Experts of a small language model.
Training: 257M tokens, 7844 steps.
Below are experts of layer 10 (counted from 0) of a mixture-of-experts language model. Rows are named router (the router's row for the expert), gate (a neuron's input weights, with its number), up (a neuron's input weights, with its number) and show model dimensions 0-159. Each number is 500 + 25 x the weight over its row's rms, rounded and kept within 0 to 999. Numbers have three digits each.
After each expert's rows: "gets" lists some tokens that make up at least twice as much of what it gets as of all text. This comes from a sample of Wikipedia text that the model never trained on. Tokens count by the router's weight.

# expert 57
router:509488525530508526491484467499532507507502519470490511527478497529467477494525533471480474540530509510521528487554518510509512474478507514462497523461475524523528541454517504488481493470475504473490462449479502512494493467481537462480452480516495519485519516537478503524549510458522524504479502491481499465485528458466522499492496487525453511501529480489484523506467526494504524558471479525471486496546530479474555503530490473470525545481501456506520504533498468500465540530477516
gate0:541489470423513498514490481527522495449499461484498518543530482536513495508506458501518522479496485514502489494522484509505528500505500510485508487510457521501486518524474472517472512476512559523504538524517508503486460480534479523502519534541560545515488498496501522507478460491450520509517490514478471490513488512558515482521530494504541499479478484507500493483482461507509489521485497524419527548479537495488480486516522513536465485477484439482467488490495475500483553503536518
up0:470521528496444510454505493450477502503520483512464499474479499449490496448521536505495505528520540489482511498508531493485488498485541516492447503499515489483488446528473472511523475503486460476511507526470492465488503525496511477475502494494449436507548490460513482493512470496528509551488514501509504517535464459504538508490515519503471503539508516478493495526466528496502511475495533508511519515502506478516498516513496503433486509509524570517497514465496522506543449493438476
gets: "\n", ",", ".", " and", " (", ";"

# expert 17
router:498510518504443531523464460505485510492559474480481534508467488502446462497476528508516462519523529506509520525499529528515518484497526525451488491480519549510533505465492524504478510441447478471479468507456480491500517487483544482463493503506495501493532511482468510528518512483519549482491510481477480473483522514469500509546493484514461483506513488504481527510469507469458525532505492495476467479533489512500549504522465522473560517488532458482517499533503513523466525539490490
gate0:481476479491431487494485471521520490496508468524530522485461501468501527519517526551487535483490480526521506476511499525543488499512530476504500527469445478441511478535478529507509521477506509495516504548500536468493476519491489466554470510561516518531480518499516495532502491477523510454476518472487461519499475476482487486473487521460490506495492536516473490543474484486485496525516507466514536526514485475508538543552494508547476509494476493514525545499502477512485524474558510
up0:466531491454524507460518468492488522477531489493530535489484533514506476542517468534520483498478518495545470549524502494507525526499481503494527517500491518441515476500510506490527489507486483514523503470477519543465531486571521493513516483511491509459522442476463526497497482531532493551464516489500498506542519484512501494499557521504462528519501530505484482508504487485506561521524549519515521485490507531490452504454497489490518470493541499459507542475507529501536522494540498
gets: "–", " in", ",", " from", "19", " 18"

# expert 35
router:546521530483507490521497506500528540524520527481487541510497509508494451522513549446529451499517531522507529479522532507477504477445524518466506515461484538509522513463495493498479481480485486466493477473477478513485515442476532507493476475499512532522514504498493540519533498464527496493472464488482481492490498489454517478513499512530448485477543474504477536470480497483505524528500483547466492496557490490505548496543465499497515500472509448481512475528511455524462517530499494
gate0:444519497480495475480475517462503497500526496512490521488508476496495452503464475478510513499489504504485503494535477562467485504490488515487502439493497489522462494506517501526540457506496523486532469521516515471509523453500544486534520509469494494507480515453501537520497481495513503560503498482502483537540504549500502556524491478457532525485484524489487516485479514497468508546544478509482509590511511520504497487501498519515473454492541461464467473488544467499503523507499461
up0:496513518502490559509495520504499506520488489486490481504496504505459529505536495498518497518503538511475497496507505478499499516461499573489484546499517501557519542513504509488508496498499490469502524498487506515517494505500518503463459483500489459492533526532481480421508569507545505464537481517474492488434509497472521450471502505557559504517477498483498474549523481513472495503480521520465489494473539470517482500494469500499495512507490533498494520536452507525528486488429482
gets: " the", "\n", ".", " (", " The", " a"

# expert 14
router:511507536526438528519505473508501496515566504478485507514443503504475453490495525484486438528512514478509493495479536536515486483496523508466484482455498526489533503477542502508496506441482475487484445491471501522513534450490538452462505502489486524497526493493447507549507512467528500486478483490502491466497534499498514480513468479495480513503513498504492513515459528487495560534499485501490477494530506491502553513528496503493545512491529445492513483546493486504454521544502503
gate0:494514522493483530448488517510470524525515517430515508490507501486554499506513497504511460514520547519510509474473493473455492518499482544516473494448520502530465491523478433482442505494513506482471506485538498492465524467530514485481515491474470527483466484438495509489502452497456496500516545480493541526511489503503513468520508493519508489471505465537473524475476514523500529510452508530490484506497482488481547521545561495493507472490495452529501497512513496516506496549505482
up0:495522457537527510477528495522504493538501515523470454483443509476518474510500534458502449551469525514526502495465533477492487523466493476475509468490521552447488516529481499485514525466517494516488528479454489478467563523503502524471509510509504490504487519505501515504519484514547497477476491506534516537488478525483521493481464484533473505484489495516488473545511511530459514559482531510491446486514497497501526519488474490478532505529565483514481542522502482501490513538534500
gets: " and", ",", " was", " 18", " which", "born"

# expert 23
router:505522504487497510519501488478528530487509506483500524507455537481495456520501523493506518492490504534534515505517516506483510467475520532436490481470482559504518545463503522525477494447435456482442472488497514482531538500487526494481482473506487527515517513479499504531508498494522508512474464462522488494449515486478513496500502517525468498479523469464495571503476485496476547521479484516513501490506494477518506492518447505478548560472539468477520472545484471494461479514507501
gate0:480427512498524469477489503564513486518515478505516497499522482498490488530545474510493504500473524509490534514555540511485520492536504481488504505518446496555540501518498486495506505512493448481508500501487489497477478475508483509505465453514465534562433524478503450491474496518510483480507459417497463533497545489484498479501481509497496504527479476456493535526516483494489535536480463494486497511485485519515479496507501552507496470494500478504465487448511496506460504510504505
up0:510461513483490459508494487523485509547493538458511511539495477519500496556522551528482520527486506509488503479517489508494522475515514562547515508494487509568527539506525461482503539501466462503488503466518463453466547527509510498509514488515488533549487503473523459520530509466497491477496445440516469497514518506499452507496471497502482542506486457496540506501504505504510503530490484518526458496496477472517484494511488562509513491532470508501509484479508515515453479513503534
gets: " |", "-", "|", ":", " -", "th"

# expert 2
router:494523521504503506511506472484478536520519500436500500525466532526473463520517512468489481552528561534528509505522509494491527502480563533477523505455502497492522561476516536459459487458485521493476495471470509501481548489463495473516497501503476515489528478497472511516522488499529489502473466486530510504510503530468520458498484501548485505488548479516512500507481469486518522497480493541501491537522516464515533525514468487477532505454532476455515487495516478510451520552492507
gate0:473495511503491549512483503462439476484512497557509453522518497521518492526502466497540423528509522494520544512515497497493511481466513538513508539466503514508482506482517506539480492486490533474537492506528508484488530546523531494527514562521498523516547546507483495516515513489468518511561493493505552516513548531502485490532519514530489489515532467498524453486520497515484500513517496511523520490503486506482534495504507515524464486504516541492524485489519477496543516516565454
up0:500502528489514506512516536508503530512503529497487505476516462506534498522521519489499487517459494536491495530519493491575465516597459469531490438515485481548506473465511504516507559524515477474501496508471491499521484502492518506505497509460541497518487543527441502489492519530513460501470498530516513518501561513486489482518443502463492495458525511492479508485512507502444461504486514457481524478489529494459523529500462515507509486494482526523526500525497507487522471496494516
gets: "\n", "-", "==", ":", " ==", " "

# expert 49
router:513502526516492522497457477522506528485543511484493527556457505532491482500496548491470479518511507510521531508532507498511502507496496505487492524465485477477492482516479486454500513473499529497461462500501485509533500456486528486465507466499498506512529466498470561536487510496551495478479507496508516525456529481474530459513477468487448506497519509507468479521476466485505540494500473520473504459533528483543498543528506465501563523492535472522463526550520454526461512517528517
gate0:526493493493506507498519498517490475528544442466485494497499472494531488527467482516492438489477517510507500546517482491489490527501542443503461500473511478489504503503477502491511530467484511465478492482504480490520519532522524513545517438497476504479519465487513521576505455546532500500500508484527503450500509506450467503480509493521519491478578481494490503503475490489525500523490525479532512543485489471516519459500461517455517495447505491521515462543476492500494489522489461
up0:465485542508492496499504501501502495484457518523518477515498513503483490456516490478505553503529473486483510466492529520527518458492477542533514523509501530513511493506498482525518467512536487492538470476497516503485470468486495453455486530514489501542478557481464481448494519452469476502484505507458519527497499492537506501513479537475503518482446517470514509497528500496506539492534485524449489431515506550486489533499538492525491514550494481485506574455507504475493489474510521
gets: "\n", ".", "|", "ed", " that", "ing"

# expert 5
router:502493515539505512495476505493516512486533527439504538496476525511484468496501515499485476515532500516542542513516509480485528483478510516461521497467506529492536516498512495469449470476488492472476458469503477514499525468465537464466459480476474519500521493497470497527544542476523547506447515462522482481458511476466501486511507491492455518500533457488466539543466516471512554535494475504489511488531523477498520524513480471464527508472536465505505513520530483508456519527484527
gate0:520521479536469514502509524443472518515506496500526482513515507468511489569468492453511451553524516491472460519476508431505521510542488479505536486474501503551486496494474473513493482500511523447508485501491497469490469497496487494454524445483508536500515497503482489471507519538483491505529529547496500522509499518477530498525500499510493508493570489533521491488495536544506512490543527506495507499498490498541489492504535456545534510518520511501493556510481497477529489468524451
up0:476478491472503511492529460495505479471482483489486546445453506495475509478537541536494497510494494500464514527492530525482514475493533541479520543533505515424533483501533514502529482502484480522481479502502499529528517483471497481507431516509478453498514514491523515500526489465528511469498486491520480462480459514530481498489536522474524543506448534485536479502484478493513478487499486489511491536503457498517509516493472557475489497485505514475512497526459564552471468504504514
gets: "\n", ".", "==", " The", " by", " B"

# expert 34
router:532501512521491528534510501469502506532525513491478515501464534513485474474506514486488443548535536497531492515508548513459482481496514544450507504464504530491505521482507518492487484457476489474485453453487469541546520438472528485470456484474476529488528487491468487490525524454537510469478468478474485514454518488492512484517472497510491511474526494494512525500476523494490530504484500538473486475529518475516527548525480473500547492473542472503503492533503480504479521539483528
gate0:548512480494508476460474519549517476529504497496501477513492497519504424464475477525531548452528469488494490527510528463477488489502526474470453484478524508507533475488479506497485483486477521518527472536472500512515500466472479497504461498526487463510514521498541523522544535541497510465480511472530513487472460497486488455493547508545483496503475510510512529509520515446457438474496492517507465537455464504495502505507498500523557530488529501521506526491523517496491509499523511
up0:467481527549486502483523502478485509511534530468478527533542523489484492503503493472484544524471520502482507539512472555515538488504517486483504493522491488535482497547563524472512534541544446487494524482495470519466501506509529479525498454506491496515502475493495509524476487473492518513471506515509473473469512517491506541500461524438506511458488491520489487516468487504565542514513508428466534493526526517479484517519503525463480487502512498502508525495463449523494484513476470
gets: ":", "|", " |", "-", ",", " the"

# expert 51
router:557523527486497516480445480518493541518492537440489500551471506522460457471491518470528476522523553494546514548485503483483484458480514501458506503459490514525503512485535526482463475436512476521479469483490513483490535482492505480492485510498510485487506503494473520485526496496479502521463508482549504465501494494500513517493488482494465490489519491505522521504488491471502510454499528553492477499495506445473538515528454477478533514470513458502504510514525503529452494554472501
gate0:521491510540515483458469450501502517526492491510538472486480505482534467515494516508477527494457516506496539502499501494507486471468538454530504459457521473508493486497497498495499526481484473502489516523481520552519541518423472514529494490529459499538538512489518511526527486538492497519462536474531460458524511493469482474454455496447456463479492495492511492477498467497512488494492518481539468519490476500494537506532460516484508475485518499460505555475495477515490477538492497
up0:521491536576504512504431490528497483510514499503535468509516469497506483490512570501545506463471526543490556502502509491546464454481503515527527507503507534516480487501510508502485516510492448503502468485484512566480481479486502501503507540501506502512512505494470482495500551473496519493476481495469514468484481494482529488490507473464438463439485503490532564495534484464465486506523487498513451531503495506488544480519519523505517498527500495510494541496495513515460518498512496
gets: "\n", "-", "od", " 0", "ist", "d"

# expert 9
router:547513520485462523525486471461511523501542520515479540530478521510505470518503517495501467491509503518533523513528550528473538471487535523472526524488468510476529522460524532476456466474480487488495481504502486515476531468463530496486458467513493515508534483465456531541538516487513527488474505452502497495490514494485504502491514455507452501495517480494473510505475492486498521531499475516467459533556494479507547530564498462467519508477523465494502535531513505506499527541506518
gate0:511449490525513479495513507488512517498518510504550512485532512477490506473482529481477489504493503515488481521509518455497509456505488529511496525502507469469483519551508503508515467512479533489498525496474462497485479527517516494506540499474486496477513532442516541507494508490488537520516485530472497521473462497470493499421550519526515494550490526481513521519485480484438516527473479486525555485488468525412520535495529532524498470446475486459501491471491521486503534476505491
up0:507531508492491523505502490519476495528460441476485484515466431518480489520526476480526488485442508444515496501479460559515473543474564468493465492485459488531527503501515446542524439487488462521475444489531495492519469480522484490525509485515475493485512476514466454493514461486475461486488466440501508479508491508547501505512485487494486496501492529508520468502513508512539489480507539538504519507493514508499473501495483519480484482527496502496533469485526510502480479510490496
gets: " of", " in", " the", " to", " with", " on"

# expert 18
router:518514520517523518519462483501524541520523516484493516550478500541487507492500548486491435524506511512530548519533528527521526483472514525474488523452469511522504511525514496493492490465488523473449470497480489534525515449504531488472465474501496517500543487516455532525499515475544518498480507494525504495462516460466534483510498475495476512503520484477460501529462489483509539514476476506491491460538507505503506527540482470493533532462509463532488503531526467522455535535488538
gate0:532493498542466543501522528476486554521531517505498486490510535486481497494515490548496488496464500492523480459495502526510474485502528478509535490512483527500523478464522533461461490486445477470506467542518511519490470502506553439491467502506490516452515446494504499518524497495481526512494483467511503455500470520504501501483507461500487477523538515503498511565493517455534502529512507505517505472500512437537532509502487449474489528492500501512542531532533524485520541537471499
up0:492518530466511425480488461502515498466489466489470521515468454503499473528479541459498486529514518499490510550475503474485534493505480526497474491475522502475483522528472480528514497495524506505504511479473498519481519465493460561497527475501515481532491527462502540495499491512537473501502489511504531575508502515457497500518493531519497521492508485489482500431505483533450510474510468525465520516502473503468481496507485558491508510499525472497470487463490492504458481473573477
gets: ".", "\n", ",", " |", ").", "|"

# expert 42
router:552492535531465502523507468513535524484537502480496529539492515507509463523519540489485464521473468546550543502502538519484503469495510496494512493469475548493495510481506549482437489449479504456466485518484486505521519501488516460467457493516479518490525482528464533525523515515520526502433526461501503470507533468470513487469513478499484501500504494488452511517427499470504527504506468498490497505544521479514531503524528482472510524520518492533515511516533490508479503520516502
gate0:483462485512482482476509502512507489521498499475490514495469492467474472487477510504517489491489501496442493487495542534486524479486507516508461535531478485482510510524566549539493522493451467515474485472474518460457542501502557505487463507501513486456500540463523504506503516517530497514456489443493459442482510478483512481550471498502541510499485487488520564527502524477497478519503478499489457496499506508476507518497482484470511458506496519486496541551503508564469513512482519
up0:535438522508499481495507533538476497482519545505493491497600442482522508459479514444525503485503483509490521473493512523507518490486522499475444536505515484501501495508494509524487528502484463504477550489498481464506504509495523536454433511533509535462521453471497492475526489477466519484521476508490496471521531515501524485492525489500521496492484467530502530536518485478491507504528518482474443473462492488461516538492484498486497445486489509505508513511504465508495481519518472
gets: " with", ".", " and", " that", " as", " but"